Weights of a small mixture-of-experts language model, trained from scratch on English Wikipedia.
Size: width 384, vocabulary 8192, 68.4M parameters.
Experts: 576 GeGLU neurons an expert, 1 pick a token, a softmax router.
Training: a variant of Adam for the experts, 314M tokens, 5185 steps.
Below are experts of layer 8 (counted from 0) of a mixture-of-experts language model. Rows are named router (the router's row for the expert), gate (a neuron's input weights, with its number), up (a neuron's input weights, with its number), down (a neuron's output weights, with its number) and show model dimensions 192-255. Each number is 200 + 40 x the weight over its row's rms, rounded and kept within 0 to 999.
After each expert's rows: a language model's description of what the expert responds to. This comes from a sample of Wikipedia text that the model never trained on.

# expert 4
router,143,185,240,247,251,254,144,148,186,187,155,210,178,169,272,188,205,223,154,165,205,171,193,257,215,149,244,189,253,216,188,236,122,187,203,198,283,163,167,256,236,173,192,203,195,236,234,250,223,223,262,180,283,166,164,98,245,238,202,219,168,167,225,197
gate0,148,137,196,267,147,226,181,210,232,226,177,191,189,199,143,186,184,182,226,129,190,227,197,201,256,219,201,127,231,237,229,176,210,189,161,258,171,197,284,179,230,171,202,153,227,243,198,160,143,207,247,261,205,233,251,197,283,162,200,241,221,217,185,196
up0,213,168,151,192,253,244,208,200,138,228,264,244,143,202,232,174,180,144,181,172,258,169,158,197,202,158,208,120,189,202,76,236,208,222,162,177,231,137,166,193,142,221,275,207,178,230,125,206,292,196,98,191,194,189,163,204,139,204,204,217,226,267,200,221
down0,165,232,146,146,134,149,109,208,250,281,215,253,240,179,207,240,216,184,212,135,170,240,216,181,148,190,165,176,186,218,201,211,207,229,242,160,224,172,133,194,214,169,196,218,191,179,215,205,199,216,181,177,185,206,219,225,218,199,201,183,247,225,170,226
gate1,231,235,237,189,185,218,246,195,198,212,255,205,194,225,228,125,196,157,143,226,179,207,268,217,282,199,152,214,144,180,198,173,279,244,178,228,220,236,206,202,253,243,223,228,213,207,183,124,224,64,131,182,219,201,275,177,239,220,213,207,165,259,174,190
up1,198,197,155,262,181,201,136,197,226,191,156,237,216,176,186,292,201,277,196,130,188,184,180,177,102,216,239,178,153,164,145,193,131,214,248,195,218,203,198,183,131,175,213,194,227,187,221,248,204,240,258,193,151,169,81,163,186,202,177,190,215,155,255,204
down1,203,213,219,185,225,187,208,204,403,186,221,189,204,176,197,199,172,172,159,225,177,203,187,201,196,187,179,226,198,199,231,204,191,170,188,205,204,192,187,186,172,195,187,196,160,177,212,183,194,174,212,211,234,199,198,204,208,221,175,223,201,218,225,197
Participles and table pipes

# expert 0
router,177,184,198,192,166,224,168,271,181,128,158,170,251,169,299,264,202,130,224,176,169,170,217,279,126,219,256,237,161,262,285,211,255,135,216,158,227,194,252,199,250,233,148,198,193,203,208,184,262,243,252,175,193,206,189,168,172,289,188,255,191,173,140,157
gate0,242,186,198,148,199,109,252,176,150,154,191,180,167,128,219,184,187,223,167,173,92,219,179,161,177,244,183,204,190,151,171,192,111,226,141,195,178,188,210,200,214,206,188,202,222,210,163,224,238,203,175,246,256,187,171,188,189,162,239,203,89,233,277,251
up0,183,227,170,228,221,219,173,212,128,179,158,246,182,218,200,185,158,184,119,209,196,314,242,261,243,194,157,166,190,182,173,168,159,276,227,217,247,169,222,289,202,208,214,207,182,212,205,173,207,219,116,160,201,257,247,177,204,195,174,234,254,272,158,243
down0,181,134,247,229,150,228,194,223,89,196,124,191,188,174,219,209,186,171,132,172,161,145,213,220,150,179,159,211,173,188,187,80,244,200,233,249,285,273,198,186,208,167,182,209,221,165,142,228,182,298,203,202,226,222,257,255,247,230,174,207,205,241,182,195
gate1,192,268,211,106,173,222,245,160,121,171,175,197,236,215,178,185,234,208,251,223,165,148,122,241,168,139,216,196,191,207,231,218,240,194,224,267,187,235,150,204,129,234,230,212,164,127,228,182,237,215,156,210,197,235,197,221,138,212,200,214,170,133,215,219
up1,239,165,212,198,185,207,235,141,191,178,166,211,219,308,164,219,192,217,243,218,268,240,229,208,160,257,234,211,206,270,201,143,172,193,216,214,218,216,130,154,223,231,227,211,222,152,128,196,175,187,195,187,161,221,207,239,215,179,94,227,242,169,241,212
down1,142,81,252,205,199,190,176,162,158,158,241,199,217,225,178,138,198,185,166,206,205,114,135,182,257,219,226,142,154,162,267,268,233,190,152,202,212,134,152,274,185,188,226,164,197,211,260,140,175,204,198,166,163,187,203,219,181,194,205,167,229,185,204,241
Word-initial capitals, mid-word pieces

# expert 1
router,202,173,197,195,189,190,207,195,232,255,215,147,193,249,118,141,169,252,170,204,264,215,232,114,185,212,178,211,264,223,181,216,218,170,180,159,249,113,180,229,171,168,194,168,193,226,266,191,198,206,182,180,181,205,177,168,210,171,276,135,224,189,211,207
gate0,168,154,175,204,182,146,169,140,168,185,135,191,136,238,240,311,229,198,160,182,235,193,104,210,173,199,245,184,227,124,234,207,118,205,183,236,227,193,238,119,235,266,205,170,298,194,138,219,200,174,150,167,279,162,194,223,159,140,232,212,152,191,208,184
up0,238,202,222,255,166,232,194,103,175,188,228,256,121,248,220,177,190,255,230,207,210,196,252,231,119,189,187,211,185,178,144,247,252,203,163,182,263,181,251,207,189,157,174,200,175,193,142,162,306,149,193,227,205,235,177,253,244,268,203,180,192,201,296,179
down0,198,270,206,202,175,227,201,155,134,174,239,191,202,190,158,212,246,253,224,160,191,230,214,193,201,288,193,211,211,143,228,221,208,165,230,243,127,188,289,175,201,142,191,223,195,172,159,154,272,147,257,162,199,230,187,238,168,221,246,170,208,143,236,156
gate1,239,164,195,217,176,169,223,161,268,167,165,142,249,147,224,205,151,162,292,126,277,204,267,192,120,141,237,194,151,216,221,210,270,244,178,235,195,237,247,127,79,204,139,192,223,249,207,179,231,198,292,151,211,137,215,220,189,233,227,260,171,282,157,206
up1,187,230,205,226,169,160,244,207,235,138,220,232,271,173,216,230,236,239,152,272,240,210,183,279,296,211,229,278,208,189,188,200,256,200,110,197,218,219,179,170,83,216,168,276,124,210,232,177,133,203,208,242,217,210,133,165,201,188,184,153,217,196,154,229
down1,158,153,196,132,160,239,125,187,169,249,119,170,252,118,203,206,178,206,246,221,131,232,192,248,209,193,253,204,228,79,197,218,237,199,233,163,241,244,175,230,186,163,161,189,212,196,242,195,245,206,231,154,215,192,218,227,91,228,184,210,224,190,189,155
Function words, section breaks

# expert 2
router,129,148,262,183,210,211,183,113,275,292,185,194,239,280,163,151,202,184,179,218,257,94,162,105,219,227,226,203,232,155,187,179,259,151,217,223,181,124,173,160,228,249,203,212,178,243,300,202,190,222,187,160,176,192,190,147,210,164,141,153,182,211,193,137
gate0,186,177,212,211,213,212,235,234,175,186,190,177,225,205,221,166,212,163,276,167,226,213,232,253,208,161,231,218,274,205,190,194,177,199,254,179,203,288,171,261,200,74,259,240,300,255,151,166,222,185,209,223,223,186,199,222,179,164,220,159,248,163,212,191
up0,211,220,208,208,204,191,224,247,153,185,191,173,203,193,219,145,221,138,235,183,218,272,185,257,193,211,204,210,278,186,221,169,171,235,167,132,188,244,187,240,198,108,276,225,246,204,167,167,234,252,174,191,223,155,227,243,185,174,269,155,295,159,220,189
down0,200,204,210,201,199,206,209,208,0,203,191,191,201,176,209,214,185,206,191,193,203,214,202,181,197,187,207,183,190,199,204,189,204,196,209,216,183,227,204,195,218,229,202,207,200,193,188,193,188,205,209,202,190,209,206,199,203,188,196,192,204,203,174,199
gate1,198,189,170,194,176,188,182,276,153,237,265,232,180,180,266,152,231,333,175,189,231,183,188,193,201,261,193,173,202,192,160,210,152,231,249,188,198,179,206,194,169,210,237,189,131,138,198,224,235,163,163,178,182,192,216,204,228,191,236,276,177,223,126,237
up1,166,180,219,81,179,168,264,245,249,206,168,178,150,169,173,173,224,216,220,174,201,191,219,243,197,244,280,194,279,135,146,217,203,157,260,234,203,231,204,179,151,219,192,193,215,198,142,184,214,249,140,253,248,193,127,186,194,194,129,173,135,208,192,172
down1,229,204,261,258,255,178,215,183,236,225,209,181,263,234,166,137,127,250,233,276,198,179,228,116,196,230,249,219,173,207,266,212,210,116,226,211,227,164,204,221,220,242,244,113,242,183,140,219,209,200,171,191,198,200,135,162,125,273,207,222,214,194,176,219
Dates, name starts, markup

# expert 3
router,225,174,212,255,196,192,152,280,197,178,168,226,242,118,102,166,264,187,241,196,218,246,204,123,230,233,186,239,137,199,181,195,199,138,217,199,207,248,136,255,180,166,211,256,247,232,203,191,165,197,260,229,262,206,235,241,195,226,223,221,264,182,194,245
gate0,241,215,205,152,171,194,198,191,213,285,244,145,171,170,221,124,213,216,131,188,214,206,166,208,208,197,245,154,269,214,174,275,200,171,178,217,190,151,229,177,241,219,170,144,189,207,178,193,247,166,205,221,238,221,199,215,186,136,251,200,179,197,188,178
up0,231,198,133,160,181,162,173,189,237,239,179,217,188,155,192,138,155,257,163,120,201,196,231,206,189,273,223,128,186,215,203,206,235,191,287,194,227,204,248,144,207,183,209,197,244,271,139,241,229,202,221,264,272,214,179,256,202,235,222,232,159,174,187,137
down0,199,219,265,155,200,234,235,160,238,283,211,240,219,144,204,247,148,143,190,253,258,256,216,229,202,179,188,175,198,197,219,230,181,232,216,222,203,153,196,175,178,265,194,213,185,154,200,153,264,178,157,163,257,188,242,209,249,178,231,216,166,265,295,193
gate1,298,237,153,154,181,198,249,190,219,272,171,216,297,237,152,199,217,284,205,255,154,154,220,114,291,159,205,277,187,213,193,240,143,212,224,224,258,193,194,167,150,243,204,177,198,225,171,293,225,224,257,216,184,156,116,205,179,210,201,168,185,150,236,157
up1,168,135,225,140,310,172,196,240,170,190,223,172,145,179,234,169,210,169,170,127,225,324,152,252,138,298,206,209,267,181,191,156,171,162,205,171,221,188,185,194,192,171,194,156,141,144,286,160,199,216,107,158,294,243,193,192,151,137,255,279,192,179,217,217
down1,138,199,206,189,258,202,184,170,159,200,207,175,212,210,161,285,255,253,203,198,171,193,254,188,203,176,215,147,172,179,151,186,160,177,164,262,141,144,226,259,140,225,219,237,217,147,220,236,219,223,178,213,194,155,140,232,186,195,186,147,259,183,211,166
Commas and mid-word letters

# expert 5
router,128,152,171,153,246,193,206,231,186,148,309,225,202,278,146,155,284,174,202,227,253,211,184,282,234,257,171,234,246,153,118,234,182,211,167,183,159,117,211,252,230,195,233,201,230,257,216,217,286,231,192,208,142,152,222,182,193,209,220,234,202,195,132,177
gate0,210,173,167,218,187,169,152,201,200,163,230,176,203,210,256,203,147,181,175,249,213,183,238,147,215,188,163,204,162,196,230,174,241,182,147,188,227,154,150,186,234,184,185,193,221,185,224,213,210,173,237,208,147,202,224,208,198,204,273,147,220,152,267,241
up0,177,99,163,235,179,156,182,249,204,228,196,167,198,242,201,265,139,151,153,226,187,171,251,150,174,258,193,176,240,147,172,144,192,148,198,245,199,147,225,236,216,160,151,159,185,200,240,160,136,157,176,207,163,172,255,258,215,224,254,234,207,255,236,207
down0,308,229,204,249,166,317,182,270,208,207,190,174,175,166,227,257,171,218,231,223,238,198,198,190,161,169,259,213,245,247,243,211,207,226,132,122,206,295,279,202,121,164,217,120,240,162,271,211,261,211,236,193,173,227,317,179,185,185,213,114,258,263,276,175
gate1,159,167,151,248,188,169,224,71,248,193,168,243,157,243,172,214,192,172,273,212,111,175,173,185,250,262,183,180,273,248,146,185,214,203,244,151,133,203,213,169,196,187,150,241,232,234,218,219,200,225,190,172,232,196,221,303,193,259,227,265,157,248,221,241
up1,219,176,176,237,164,216,181,237,177,213,163,165,232,170,178,226,240,221,191,233,133,173,231,253,173,243,211,151,115,209,185,216,194,180,222,248,222,245,218,197,187,159,182,152,266,266,161,186,209,183,188,197,155,228,162,260,174,222,161,192,244,211,227,128
down1,202,213,220,155,143,130,239,192,206,190,244,209,262,184,251,151,212,218,171,125,121,248,153,126,208,148,127,249,248,177,245,211,200,290,202,266,156,163,252,228,148,195,161,161,185,255,145,174,227,153,214,206,182,153,274,181,204,150,219,214,172,183,205,250
Periods, numbers, acronyms